From a checkpoint of a small mixture-of-experts model trained on Wikipedia.
Size: 11 layers, width 192, vocabulary 8192, 53.7M parameters.
Training: a variant of Adam for the experts, 359M tokens, 5477 steps.
Below are experts of layer 7 (counted from 0) of a mixture-of-experts language model. Rows are named router (the router's row for the expert), gate (a neuron's input weights, with its number), up (a neuron's input weights, with its number) and show model dimensions 0-95. Each number is 128 + 24 x the weight over its row's rms, rounded and kept within 0 to 255. Numbers have three digits each.
Before each expert's rows: a language model's description of what the expert responds to. This comes from a sample of Wikipedia text that the model never trained on.

# expert 9
Clause-ending punctuation, connectives. Commas and periods closing a clause, and following connectives like which, who, but, although, where in narrative prose.
router:121112165152075121120161095113133138117094091153128159115124127145118160132067137150133129132116139124146186132121116132104149129131130133135103147121153085129140108152133123128157144079142118136096132106137126132137098153148118040127154104117147142171115175108123150113122123172096083148
gate1:148101136146107081162135120098151141081148099111139115121180108161150163142143129132171091132133140080159093104178079123107151135128157132141128103123121143128125137155165153111110114132176142115104140151163141127115111129133116107128137114138090147127105104142132114164137084124126131102
up1:116132086132068094138143105098138149133122128134156110119158158141115138211090162114154083133081122171161126125143156110127169143105136121096159132180139107124107130135090171130098130144137150109103141129148132155099166051157122119122191086155115131119121139112137115132148118144114128133
gate2:124090107170158099097168106071126128102147104145126097105136118130145110102113141161176072118129134124148134116151163156182119127091141134139131085115141165165132097125097146152123120112127118107078116141133152188147145117157119116104145112138087125145123103123082167111162136121133123146
up2:071126117161138102157121145131103088135112124129089107082114149133165133161091120096119116109160165091134178140176105154132142128168089105125152109118160091162099125123137150102136098119105137153162104147097117123111178120108138124121128142137149091158146144113152141146159085097145127138
gate3:126111121162094103098130153135149141111126102121073145141098138142128122141100098110081154107162091181124144130145128135170114099161139109124105148122158131152132138125127173082121125151118102145167150115073135102135134117138106132101114131103115082101130174133067125100135114126115109114
up3:110146130100133138128100139100154110117128135143132153167139173141110121118109083145163094144109119146095133154124129138077121121106092140076111101149106119109131130107118133124134174104115158094115158132083137149118129092194118116120113128181121164132093148067121129145160112156129125141
gate4:117132101150111158155126114137147122127121119158157140107150127154128142141099126144103123142126104126135112099118102124139132144124092163156120125088127123121114134148138148141121168095122151098109147095140102121114149133104128100137173137142152126083181160090070125129112141100147121124
up4:130111133056184104110120084134087120126149121112126117141138103119120121103141108129202166098109126105116155131137093183096111125119097118122124128104112130067158141131133115124133115138093107168154130158129136134134127148106110145128104159149153101169088108160149147127102098167098099128
gate5:131113121109128161133158130141142127141113139134152124142134100150127150141138154166143144132129160131117190108144115122134133122151111166081165127169124136119152102107124152105147141158126144098160157118130168138139095133109128118077153109121154130143129074140137122144183135151179174117
up5:120118098133181141124113113125103140121130135135132088089153122100132149114133094126098124125103169082116115168155153132103142133116135129171121097099082153076147127127117122150138128144111063136102127123114100162122127121124119154140114107118102125101138123171152157089094188097104101098
gate6:147116111089128096088121145142150150047122117134135134108108117151101152114091135121124126127152113103148113141125110116097124143110152098100130112150085144127176140140101116151126172147140121097105145086093138145144114124140117134116164132107122149151186113167131141136131135127113148165
up6:131115144122161096082121141132115159133109108129087175144088145136128052133154126119150150128191130149128148122085156132164122138088152107110086162137160119167113130135141156137139101123148135143139146123126149150106143103133124137134143147100171107098146135119112148097137088140115128118
gate7:117100154086129123127122136103086118119131131096103156128137168145164140164093137136152144124119099098144163115161138146103095085104124099118099163118135167138119140093137126142142125106168106161154096108129107093113193094108114100110141108160119118135137160151146181119118115126136120121
up7:147114079161102109114124149097123160115137094144126140131152156114162099127141133114126141119083111140123164148090133133116105096079125088107141103158132137149117148110132130157147114101098131134148112125063135103143152089118124148128124153132118105141121157140145161062110124125138119144
gate8:091117139122140117109118139159132147091127132163135168117135099122126127142140117083140102150104134135083176106093100162127141100104114144155117166108148143128123131133153137111117159122108125142096136122121129125142123103074112134130153136155191121151075133168182122171148110174171143088
up8:136115099137137119093122116109128158135133138141166147072130137104139119141086118129145082101125128137129121109146154137132149164134195139151149136117133139120114139134112092130121152126095104125170148123164101158182137097129116144178154131129127150094145155108155115138117168114146102101
gate9:134146101141170093098094127142122096118124164148122100138148101120124101125197121146120113153165133160126093149102157150119140150089074091131164154140126108129141103122141203150127139154083128124118136148130143132122106132146145141147114123174154099107110088137082112158109143135125148162
up9:164127143151114146122089141107171107128131082191072114117142125158162151164119105138107116106124128138079163115129123142130132125131124174125109140161148112155183155118118173078185134107114106182124154131150104130123124133132117121101156134127123110108086133122099127131082106118139113139
gate10:088123111109103130150135136136090157131125128115158142114086093134111143126110107109094134125115118111141119118154139144103155132125178147082150180082176120142149154118091078131112121123160150152130119100138134141128173110077139146131140159137144148094117163151123137124111121122133119166
up10:148140103079124113138131129095108135127118108131205115118115126126152125123110128131124131119097130133135145116155121137089136144154119106108121141148175131140102144087102118095123136104136104119154126139121115165171137108143128161106119134128155169117109144184141106067141113104127100171
gate11:138144125095116152104107128106132123091136132111105071113154127098129164117134125146116097155095129107116139137168116100111142129151102179137129143151130112061132102110149136094131150135073115124129137123113134119123092134117144133116127101139124105106101075130140118131110152148081132175
up11:126104133110138102156162126139139140119153121093195177134117160167145117123093202146124128118133112080173161097133133128091160130146112088076148124152097120113134186134111085156146114162148151134123122096142113130137111145116111139124167137091128150200147107135135148109139145135120130096

# expert 24
Common nouns and plural suffixes. Head nouns after an article or possessive, and noun endings like -ations, -ies, e.g. life, film, series, policies, publications.
router:112148151125082145111160126117126133085073097150133173110123111102090149161065130148135133138113161163125115130144110108103126130141123142128109135143147119122129122145127143133165118094180114154150161118114142124178145149140128031138127072114123152175112176139147142120114107143133124123
gate1:122121144132159144088130093099118110145084112153140182129164112115148120165161154130127107126118156148136137108155133127145136115087154137164130148128078139105151099109148134126121117102177130102090094143122119176141125170149152093162125116153129123105137105095157123122110112159153104100
up1:131137101093085122151183130161112162049127121092172146104133153147092128088106096169107141149166116149134103143110109148129071156159105168123159138139101152141126144152164128120119140154135156111142148126134110136133131139104122107148095140096118127105087150127125094158135138103131164105
gate2:118111113110114122123142147113112111120115112044122118097104152103118128138117139137109129132148126134134152186112126125129132190135145121106123106150122164104128117121129107153158114145164144108124148098143102115122140162182111055128098126093114139113154139127141130121103173097151112132
up2:127162106086105132126144115108143144130117086093164146085165108107103111143119165114145133143166117135138123061135119147152127132123155143108083154126144156149135151127122133140118122143212154133128154141115142067127113144131086101102135144112116165101174146130121114128122140150141087121
gate3:136119178123102156124162130112116088169118095144100074142125146068143130054115134131172125149159133111093137127124135136134102101132099099130091141143096142168164138101125158147139091134137133115108104129189112155126098169150145151144084114120142094157103131113117142097104112125121144110
up3:140133117144143133116096114139135129118115149106095148133098134172148171137146093161080133115134096084112125127138128141140130137104079099144132148159142129082103122131148091139144109152145068133138137142135140143132168149119145152149136083135123131087129107120105124136135161135124104163
gate4:116105118147080138118110061159177109139112042127107127146097146152105099157118099122143134099120104147116114165164116076112143103130134139104127160129156118135173140126142143131101155151118169131147179115106132139074124147130152129138139164093111126129154139136108145158117122154121144128
up4:116163103148133141099143118176179144104104100123100133106149157151143118143128122119137118144112100088113122153120139166120110143135167139145133133087162152105159116151127077092120128103165143126119158137106085154152136111118121118145100121165122100100160152171155137168133151078102109110
gate5:103064159124107124136107157117128113104111097132100141123124121158126101149152134098179116140159141144164098099092103118097155086122165135131117177122162099155161121161129150156186160115147121125098099166115155085129130173135150093100151152137135093130096123110129120113111101144124119183
up5:157144113128148092133108139130101113127167123125111137129126152086156112122110119152133136139132138155134145130098149169103166174106112110126153115069110087141138125122100146096124106162123116095144146180097120105118139142141153156174174124143116173103107121113119099139122158142137123159
gate6:120160129136113112138121125125096125135112139174173110136121108112099132103099132114155140122111133174111139174133088124084179140123111093137146122107095129118135125175143122144140148091103099127128164150098083083133114133171143091131114115165120146171141166110140126114087150170092135162
up6:120123133144126129144117104151131135173106114097132134161106095133163118151131145106151134141117106110175144101089128138142168119138119149121151152096145125144132118117109145133097127132133161122121050110104161125134114125156174142148136124132113165150150150097137120090120071134128095164
gate7:140143133134191102094105113124113101124098084140109130109112117081149147150140138125146079161127100134152131127144081109107118111090110125161160098121143133152126105140173084112100104139189109123103126127145135159129149130145124111113140082160159120138114117146119104126101122146109073168
up7:120129121114071147130148097130146170184125116101106172097124142138059135113122130123145124146095129122113106122162169112129187119149121113122128144149124102133131132112087142134144083092156125136137141107182144130140125104131125122104139125127121105163110135134125133136117099098114125092
gate8:170142112113111127137079142106157089119114179139140141130157110106140162140116131174153135107097169159143136143118131183114172135110172130118135161109151131144116135099103126128124158119093132129150120077141096098113127131095108154140143155106095095129156131132105131147127149115082129123
up8:099124117143159091169147106185098170159133134140105165139145112167121113122125172123131095129133136134093121076146131123147094125119106108151149121125127144129119144143142127139106131156105125150128131143117157117138111148165084108119134133151134139147110174104117118103123097125141124094
gate9:074137122177112152119162165092149107092124109161157131162097108124133116101120136152148102132127106140086122106105108099136174101143115133101158120146160134123136120113146163112136142154092111154150128125124150113144095132130112123079138182139128122092132143091151125162151111117126125166
up9:134179141104078117163142151072067152081156135097122096138110085105130125124117129129123139117131169138159110124108126113108148151161124098112138130096120145126139139119113151136135104171094101123153103129121108084106098113113138139129124136096102103139102154123106145114116179126150117121
gate10:134132140146129132102163136108116134113103145165113095136141110127139113103153140143098135127093136089090135143143173122150118130092107079134129143094119149104142119119101163180176104123133113095135197144110160143161147115128136099150085134104142134120095093145147094112152125141132105096
up10:142135120143167093119093107131118129129117096119107154061120097134152169154170148109168144141120130145145117164089144176162121114171093119140134151154141109105089093091118107098118139121086118128101115140076101144105123163147134132165127147109136107102131094105139156115126155139138154111
gate11:150163121134157110139123130113133125145142145105122118146149083098126084156089108130134145143101133145130116131164153137118092117114121126117132134131109151133160149122096142131162169146139145163123141110139103135120100052179111200117185152141149111128103141107088123144130109131150088108
up11:109184120130092174106085126107114051134150079169123148196108166152129149097150146112117119138116099149092142118141105124159141127152140151184143147116138112141150129107155113124116126138118126119120171124107153126162120151094118135154097172093105139143148108155114128134116151124115166129

# expert 4
Of and infobox labels. The preposition of after nouns like Member, List, half, success; also colons and by in infobox labels such as Location:, Written by.
router:129123111130118128125157107100155123101080108178146160085140092128102150142107174128127141129115164153108153150094145105116117105106123157118110161136135104131118087120150141140152125079146139111083144117126142163179074134134144093155109140097136160165125160147102126111128104136102142102
gate1:133098120090106081098159110125128142126136117113135151132104183146119120108113143163104126138124093142153168134160115068132104119137134113089110114118130111137110097094096100110109098116160092192156150120109159121133127112116183126107107124140162094106145114151105124073118169153124126106
up1:126098139111107120091157086099094117148119131127162109147125108154088106091166141139099141135104104143115168120154099090171141109142171090083105140116139105164111107122159112130159105222122130138143138127140159156113119115143098119123118122116101099130144122180116103142138166143153157110
gate2:162148151136149120178149143135187126113136094128090086122135135113128141125120103083119143116104131110150161131128140120134132135100127129102167109090123116129125114125141101130155144088086154094146127101170157128103136157130107173137105115112075148097100146123110098168100185164150134137
up2:144089145134125160107100113069098123122152186119142072142104134113109098178149146134126133145126105156139097111115107123163163124142131116177120140159137138104120146123187145108120149172131105169115193140152121126122108075099136118139160135124179116139099115154115092163142073155085129157
gate3:111145131183121129139069131138167143144105092126120119096129157129121138094078169148123152152086141081126132143133146118114134117140127115172113122113133063046142121127141124094108140085128104125148156126143139107143145143083128130125136136114128156160167167132139111119118121108124117124
up3:162131125068136105121126136142114133177161116136141092149139101087128114143126116108136158116099144154099125112120117110153151097157157155086164134147142169123121133122120148125128108147113155170104091137080135141119135087121156111103089140144111137116171183129123151106155166148172088125
gate4:186126114109172143085144109138159160164148107117137135121140151149154137147148137102112156149152154152141127147063122108165118139160106142134094099144136152133092091078114092125160136135130118147124124129110138140121137109132141143103140117088133155118153114159118145096101133174127133127
up4:150106138090134148172150084126139124126136113144125142086165148151147109125142171120133071100168126126165095103109099167159103113151166122143107131168152122098190152136090097072085106148109129201144146150126121147146100132116159145128141131151121122103146115157098151160150154111092156146
gate5:110122180146136099164116142074136128132123137136168147118132151129119076093106151134175106148154129135114130128181163174136142098128107119099091160106108106123121128151156130126138123100149164163143100136110124129130115100138125121121178102141157105153122133072130133140129103130127065163
up5:099125137098062115113117148120106116159116163130123116150076060098112097170113112135116117137146133149141113158116146164121126150116146150131126125115143154097128135103120126155154134095109120159122143096138204086110152128152170112158117100152146096123173139119094107139125140131176104112
gate6:106149091165111134124141094143129144150140104160071140153122119072155117162135135132136132103099128121106126112155158123146133126127113115085131115131163139157136120122124147183131062115144135132102110149133144121154126134121113116090142128095113107121133105164149130088159113130126113117
up6:110130153161074144126127117140123100118127110122134078164094145130140126127156137100163078115096127148097133124116152143104150132117094099127114100089136138156124118138093148149193153133121110116144120116218150147084122143141145115120090131112187129116138157115158163125144160103126086113
gate7:154115140114143135127113112129133123154139060131122138120100163107144119076143110104138109116106131156150113123133153100165116119153140105133134149114141179145115147117128124161122142167141152118119109155111152146153135168134167148141134160164109119076149138123116120115151157103118161113
up7:179132105138135105131154059133103138130105111137128126116115120106107105106124108111119098132088117117125102156137097141121145156160150085167149093125119169152153138131104155131096129181124109137151118168133138122120127126134151098166115115167116162102142115182102178071129141101122125114
gate8:124113143120142088087092137153114105138108108167130181082136130105138131149119159124122133125118163111126136158148127095125181072162117133116112140138105139130158112131120113130087111112117170124078118148108138147124110090116117149132130132131165121139124137137157129077107129135099139156
up8:146126179109114153121091100109139104131145134130084104134134135147151167161168142117121119136079095089130148113140103096124133115152168120143122102094146140091135126169135129106143140152149108132160097140120122131124150154136136138133111128163094113146132131114142076113171157113124128122
gate9:086142131143155162145109156092177132167124125116107118108133109112118118116127142145096093117108122155087141145203140136115117157123105137092181110129148141101153119148167106130127110131139119110116116138139112104112113096121120102163121114094113111146141140154117143123169109135123111134
up9:154115146154123142143130113118178126123135142125137131124109132118188133100130120131104160137110140065134146123173118115109164134129152105156068109157150142122099133155136159161106152112121113106119087152103160146129133121109120142055143128136119078125115142117155132111134099109135099117
gate10:114180112152152146115114116140128112151094104119091099108110112085099148146134135119101089120093127133153138107107177101100095122101134105124125135145140155138135096130144136138134151068129147088094117092194111125148134139141086100099147130148121130179109147133121100092084149103164096110
up10:164101124133168091166116155153141120115127138150131146094138128154170136097151152151137159130109184121158108149160111188135081138139110118136118137129120136175127150098110094138134145097145136087131144131132151133143102183134127173133113131119157148182140075125074149076074120116165166104
gate11:127112126120139112162102147098100138159120121116120159135135131183126157166108132128108176147129132155159128152090101128109170117149115143101134161067127127131145119111100081111133103127107128150098154125067100095103119162120134135107146116149127103153067137137142172125128128153107155122
up11:125096142151129109147139118130103129105161101121122154157124178123123134119112106113104139132132118132138102147148129130132121130137132119073112168105135175152142144121107104100117158124106164137105092079104143126116139181110149153096129134126105114113112118116170163110164167096160143089

# expert 30
Country and region names. Country, state and region names after commas or in/of, like France, Scotland, Missouri, plus sentence-starting There or It.
router:133088133143086123110169105101144132106076088144128170090143099115112158150071162145120156123109139165113161162112097129113135127127133135120095142139149107131138115119139135129151143087151133144093140124124125123172094145133149079146120107132155154139125188122112123116143109156095145145
gate1:137135135192094116179138093124156130110122134127154124101148122143099132142125115138101094144178136144155121139113169116124118123105086170095168187112121120109104110115102109126138145110088133119131140119134108124172108114170120129114124126126087149150138108129126155124128148105102113123
up1:056122138124122095164094154129131111111115153104101145112156063137139172129147120126117099148157080149172154078091115085151107127132140124139119155098131143108135126127143133104109142183094115146121153139096116128158128165140155124126156131122119134157166141137173102160069140127121126114
gate2:160111117108101143111135109100093139127113082132094163112139107112119139138111109116140127110100184141102129138125132130105167102129103153109128130154163159135131114143099118083143139118119101123117169119102162110128114081174126113118163137116135131123089160137133183155158070122133096123
up2:118133144157145160139121113098154137100106109154139107144116116175082144194132133151124093168134115125126163122081167108113111109127134095130098140080132108115098107145157136133155140110087138129142163116122162097154092112133174129099131161110105140144130108171140096163099166159142100147
gate3:162122109108118138153134121071149145113101117135144187148125126132139116115098128138157091158169144120138159109138136140126130142121146125115164135091160144144060100128145174133206116097094142149119096133127133112150141126138107113175124099138091111079130144148142154136143109119138182170
up3:175106159174152106111134148116131173117184116155153132110157154119132105107137142112179127069052144130102126150146144116112152110151137138098120138099141144132129129171120132124109093122135149139122118126119130144145162079137089189120139108108142153078099099157126147113127106122201090122
gate4:155096147139124132099104126126181127078124096152170128101094152138111149113125168116145131109135155129104102119138135085099103075154157123113144128149122107138123108159176180156121098110185134169125135179143107125145128121141143120104102132139152164154138135145150142140143127136133126155
up4:082146164151150080120131130160130116109124128106139111094129169110129152144110141146138134117164115138166139124113142108135091119128125174123145108126091109144144160125152173101112094161135092158086141116089120139137081167188123129132157142123140092135116130112125135128079131101122113132
gate5:121132177184121108133122149157134129135110144164137116103102115098146091102101135149085100170131142194106136145164143167077112143141132130131137120125118142151153106110117125137159144099120132124157121123101114160125132145152164085172147109110141110141083159098145182090135157092133097112
up5:116180134144169113113092147133136065090115130128135120127128119133109136124155141167088156154064118120113115078176129100106140100149119131173145156129160172123119091108194100173130088157109129135117148130139187147150154105137164110122146111142124125118176122121106111111113113080130126148
gate6:086147172118092146120141123123128151176108113174119209087141128111147102142114112082140139125092152093124139136114157130111142139099140150110122153129151147137131115160108114106105111128183179097123107119117157190147134137131128112119160113077124131185120139159115163123159104119147108110
up6:177113158163127152152142106124120140109154093113120105115127140096113127120164097112132143154062142158128120112116114136143096103135137079166121133153128152171142114092091100134123127171133124111108116116137144109115146114140114146128100121108144147094095074125132109144110164197076125101
gate7:161148138140150148124155123104111078174106146102162129125179118124083136125154105139106138196118142113135164144121093119111160087132133153127125142162129123128159119132115092098151086157134134143126126118141141136169130111141168111176156071126132124093171115138146130137162142144164136131
up7:118102083104129146100125131121146111172143146151181129137139163150135126119170081146145121095118131102121130125127144145138123143123097127149145127132148135136090112072120128080074108159103167127115148115135183142131110131114129116110095123130093123119132161164163140119087133118145130141
gate8:173096153162120120146161123130143125111119082169130147105096121144149112112141152151133138082112160067127123171143134101140121113152086167146166163125144127166131113157154108153120107114124127146104141136103079104126104096131172126113107143161154135105091125093115143070119090109146090125
up8:125126121147125154131146132091103106161124113138181136100085148154160124123110151130116110143151122141176129138129123072144099137111150099139151107139103132118090163130117151143145064099137130152134154125125102153139094126108099129127157143147171089182116104072109103164120131162121171100
gate9:120096157128130148123119121147147107175110091103148117104100128115130138115106127111115177128151094106143149152145112101127080121142141116131125149102117124092111101141153141148126156116179118058118144103145125121153125174099142113131143151139111164117134143097148119127128127117120161118
up9:131116139148106143126161119134104099133128090128125148196075124168088145132128133144157162159125125122163141144112086136098140141145137088097102178151131133087130121120116151104176135109133118114124118121112135115088102127112111161088135156129152111139158103093133092138109108150118111121
gate10:147089144123113136131169165114100126069111156149186126127152129146114167093139121135132087138173131139133143228157079125144119144128118112106123072143088119120132107171147140152128100107108099114136122092099121132145114113123110128112151091165136143138125122111115163129133137114148135129
up10:120098140093097192113110133115107120101130127115140158111116177176123170095137153149140137090128081082084111169138115121073148107143137162102122134134143160161151136122164132096162147125141132142158134133132109089092100103106095122067093132132147103132127088135123085085159091131155131109
gate11:120146087072114134121159085123158100119097105087105116119156108103105155130110132146122115092128119156090157147144138107152162135109147171159138164115149099109127119125132109070125111131122171124137141104101104127122097148106120088151129128129113137104113123143155117131167172160165111101
up11:178156129122138136107108168122124098159119132156118134156058156159129126127147146137152138126090123137143145128165143117133138134115115136135129122078080103139085135115132120113152107161137136115153141104111143122166171089122107144122104115150138145113094133085089151150118119113102143156

# expert 2
Table cells, suffix com. Pipe separators and digits inside numeric tables and coordinates, plus the word-piece com in welcomed, sitcom, and .com.
router:118098147108079127103161125127133129103075115154129142112107113135113164154094121138096159144079155150138175163121105119100143115143108113142127136105137123105153092147168120143119146093116117111110144134136105149183126131149129083130138094104108132123154160131125132108141100148080140141
gate1:100140112182114111118158132142172140161109130141089163115125125157085140129134146075076148136133123156130090150145151086182116145111129110135089169119127141131125084097138125115144148135099116147140125099107096109116121098143149085131130117127109087135126135130139161061165128106123138119
up1:124120121102118144111138092137106105117129072144127101147066146136138146143133060103142105116076136116138137130104112124144146155159126116152124127082149085127121118137115129135097087092148103142114142151112090159119129131137138145135113120140131116073147110135109167092113119112101134076
gate2:131083150134083111097139108134135135102140112145115097098111156139141159096135109127120108140134120097158138138070095160122093179143102143114170110145161148152120114143132173112150168122132136110105138108146130161132122112137159118148150058092123139111096139121101128083159161092099145110
up2:111158142063090098066104120121133107112121139107142154131121130117120133129105167112069157121126120114116123083121125109154130112105153127091110107097177112170160145103143143128086134137134143155098150108086116125086138141149141115087114144101143088132118118103102090156124117164122125152
gate3:090101116133156157141111138122157177132119127103125097142109130139089141139127120129159139112160151105145111165103145118094131111118120088119126123107109102103168110146132118106145136152143091157126097169136108128125121129182139124132091141143122132138098132168172111136128108103078099126
up3:109123146139130129126167138155136117102149156145129126143087132117142106142178116129106126125123093125144148118100133134158133113134130105120126114084177157160156154105156123114095137139125147105139110149123188187141182177164093131150130118082107125137088124147102124127116127100146156092
gate4:128120118162142121156113093134089172137102139130166110088129098119119097126099131177156158140101154127112151111148163140096125145170143145102139162158117117102132093117148170136137152128116151141117160191114110132176150151107146151097156120141117150114111150080086123157103096131111080136
up4:123138134118150137127115135134169136117115084113150137156173120135139112134118107103124162124116131147145112101106134122172171139100136134146130062117114170147128137125142145119122116175164138127120122126165142086115116124157113121152125170086121102156091136112174132085159100079133102119
gate5:139130172132119152106108105123120150147145119138111151101136142121160162171132119105119161170128144149109133124088160137119148162135107136167154140124104095133121134141128094157154108102155094116134141113076106148125175092145155126145137072160147115159153161110149087120139105162085139169
up5:147130159138110146152137128125102182140109171136144104109114140160101157143116088129144163156161151080126150082155165162134138154156101149135101117153098101102099138163151134163110140146149136134167093126107112098165170108188135123188136098160138191120103160111111094097134069145145145165
gate6:157153120115093160097146100103120099145099138073159083141142116147153137104100169138151134154161141136151133181123096151110103146097159123086105101093129118123087112150133131167109117111133094115115142145150096092109128129146129118142061120162111101153134143096155132126136128094125151153
up6:098119152117120099126091111143170136127151125140127121125128120131121128144141118123127134106134105103140117084107165104156086130116109110175144098119102169089095165114130160134147117134133131148116117109144154166148131123102127126097123167076117158141122121138044093108137143140165098102
gate7:083091150095158102122148154108096093142116122121099137123160130117087177128115107127135144127148152127107129183170121151080123136134102135143143122147095134154139104166108102138183094115134155098116128148178123150093124109136126096115136143116115142158178127137087096149179153154134139114
up7:132133123122155102170135137144113094181132146144101121140134092126103128127152122116122143159149159139174118127128124147154159086137174100134149118138148112135107116179124139144144097124168135115173144100127153157188170143128153159151142118136119134109150135092093147119128113087119151117
gate8:139143142105130134123144102107124124134132085137137114168106095119068135138114113095104104132079125147125169122114127090105118116107100127120154142150121127115126141121167173121123142125131133148152150099136141119110155163139132119099125095150120089101120151090090076166118116150095123085
up8:143095141109107163144145095149155120157138106127136140144130160096129102139092119109089155106156140141129154131124110129136106158101093191157116117123131101169123155107145130081149179108132137159126129116129161144107121143123131114090144137139139093125090148140166113135134145125083125109
gate9:133135157119084077124124132107173103137088138108106151117142153140099123119138108144133121179171112123137127140174126143119119118113151143124077157131164141117123099163118109140102123127124166171166108115145113090152140122112129130150129122138140104152088130109124157122164109079177131134
up9:051105089139106127162110155090129177129110080109156102165097114171155160144138162117135158132128107094145127116115107149065154147115110119081167127111116124163155120194150172099123103136107129124132103117141127143115158117121138124097139159145116161103153119116142131128114098156115142132
gate10:147068118143153112156131167103162121147090142138114145100098103141159138098129109144131145131122119118092145148142136141114153176130082132153148114115117153144115112148120128159167096136130139085119123155126114145168157094056123101134132125122112123169141132117141021155152118145132107125
up10:124137110107110110161134150133091102100124117145129143149066162093126154142103141131111122122133161156136129127180087114155116095116128119115083109140179154126106144084150141117150118122117104110171119081096130112140136114113085099115138141106074072127106127137174162123129154143136115140
gate11:131174136144089109106099120156105148119128095109117085105091142084088165120125093096163137145121134134114122140113125147122151111087137120172132159126167097114108102130149128092159154118135093164129149073142112149114143138148171136118133120150129121102119117111118138114152133122123100116
up11:121180153117146121108182150110103120118149124128128133140139132106139101080104135118155150126099108167158120134138129104172165158086088138192139092140137099139133131096110096148163120114139143114133139116143167144081138127149134162136093158101106134109132131123121112109131148147118113089

# expert 21
Word-final syllable pieces. Final syllable pieces such as le, he, re, ure, che ending a split word or name, e.g. Multip-le, Pict-ure, Bot-he-ll.
router:139081139142109113107137116113131123084083135148109141086111116111097126161098133132112134173143110117148149161118121102125159107137104131104095128131161119131125083124148122143141125102125139148097131117080117146184123145095166083115123081121161114155143150125134096143127103161086119112
gate1:124094121066125111111122103107142123117104111118162132151066124146111144156133102128124112162142109131142137154084133116100122134146137117110152133146164148131126096150162131105084106124126112107119114115131121102135121107140185080088124090124135101114135131105146190151095155114094160157
up1:107148112127118122108156152143155083096129090102140102159169118101105111176098114152137135156094163137111110107110113112158105124152120134150142150147162100155146132133099128082189150128129123121144101131112156130164103144140072124157128110150120144129093135177130111104139128135200107132
gate2:145122111106097160127128124138159143114111108125136130131091093134093169116129111120129104129130141131147175159112119141138135111125163141120119135121116123123118111102142153104116126095142140114104146133139117170120125140120178096106160081088101167120094149114094139126090152218090166122
up2:072093135150164124164121154135182154108131130085119109121146134128170127136115094094138160098121121121158139089089126138134136119166096096130127133138104085131123146116137116116116125119136135126139113108134101152142133160118147133135129171106139150177122129105152152111144136117162092143
gate3:119126163104139094101152119182140106120146126075113150118115148083117131099123080155048084087131119109162103099159118122142078107124086117103143129159114151154137138144133144089146116099141116103097117131156096110136115147181153131134100115192105127125089159116132156136139144110125136125
up3:119096124115121119133124136096120128141120124136145142117158140154102133127116126099126119144105149159105128150148167136135129101128126142083127133141135093113133144133132114111131120135127121139144102098147122141146129172073100118153163089113132131148121142179175104147161121165158129150
gate4:134140133130138106086133066145118116097113139157186106070108068109156156123129141102163084138097121127178103128082170156160161134131147130143134118155145106098134117091081157121088152129112137145151163139111142159146119138094122131112158098114144128141155147157085147128136151151131108111
up4:134153153131132085099118111160093125123122135111102110152117097082157160086153141141127133169095118138147123142115117182145131105142137126142179122148147114158165095137140107147095110110180149102098101154184139113132103106160136168136094092152179147131123111137133119137151126110114170131
gate5:102133065134094130148100136133125130130113129157120089137115103118075127139130115151144112113128128123148136129116128099133125100105111130155136095107147134077127142147076160132107127166122148142107164118094107147175136109121142132156133142180117141088086153127120171098154150161125126132
up5:128188115151156106128116106145150125113110143116089138104140121118123096146087144124139153168119159126142110123120118099135143138148157130139129131108138099153144113159119151117130077117147119135133114163127147188102150112182148148136134086114142192131177133124124149099150096101132097117
gate6:085099167147162178123137118179146108104118151087131082105119098099118119132081172106110131092119133094145151098098140101163080135140098123108148106146125114139150142087150159114110108117145101089140133135110129105162129128163147077133139113112143130120153125128159148099126145139110139096
up6:130163156151167103137075125166094127107136139105175135101111149132129130139155119131168115118132140115140096122121128147089118100125141076110117130151113133133129133192137159099109135130133139115123125145136132107091124103151151161129136107155171146089156101106121179079095114116121134133
gate7:108098148102125117138093157161108146091129133117147154109118131126130120109146127152145140153109137131150158112100112094125131158113125148116117119157128146123132128077098142177159172114176112139121120140178113112130112116117116130137098114108136116102152122170113106129117088175085152144
up7:092139135125086167145133136120091114120131129125145135131141173123172124120111091164157148150144146127082120110161098137117120115078102123158097123124149133104126125155130162185147152116144146161129182160107138147162117132139073124120077147146125123136146126162144141154145127123130122151
gate8:142132177152078116090132139129129180146126129080099159106178092093111094113094088131136176150135143143132133121105109110144130102114102161179114149100127097101111129089123134145066120161116135130170092130132148139108126110146141121099072085126110141138143146112143150143141153106074161122
up8:133174164152162121130107113160140135114149117148133122086183122100125126152152119105153122101156116108116127105112091094132128132136094145130115162128141089107120133138142133117109185121110136153116119138155144178116110138139109116115110098138118130146155125150134101158087127111096156154
gate9:128077120107089114138098133137156144127093104165107102117102118075140110111090124141150120178123137114075194136158101119105168113143110142118116134137134092095141100134131125116132123117102150132139129135100130163118120103122142131142111094085156134101141126130087149128096151138117135123
up9:095128119122170120150165099091137158085139145133149089126121123087123091132089151132137142114147088159119170078137118134109128162113124164121134137122151147099144161094119089159130162132097148157131144148091166100130105116151091127143170094130118111146152143160116113153151152130168112134
gate10:131095146155151160136159107111130134111141128144161107132121135104122143127129096169149144136130128179131177167106127147131120169112091123092077109115180143099144107067089137121102155106134117136099143157148133144109103140121116129154141142093126128118118105147112097129095188141111106127
up10:109128097135146093113118121146128145154134196088131116134085157144116137158136116140120110104098128114135156124152159141089167109133118123121084117145168124161084160118123107179161161131096179137164107105191119146151130145095099147144160186103136140126148126103134121112140123093128114148
gate11:086114115135109101116161111168159104142074123109124127121145124113097112132127161093101135190117096102096135117135133137157118160096144115130150169102157119169074090115137137121111154115135168134150161136132140132155107137128137086151134098096158116146116090104137103084135101106147145129
up11:113122129099108162130124134111128109137132121124104143122134121131144156136099153126129147160129151124179110168091139136107167151090133097161126105133118129072162131103094081152102139142172100116125166117121121091091155123156147132140103133152092104145159157124141171137151114191097120134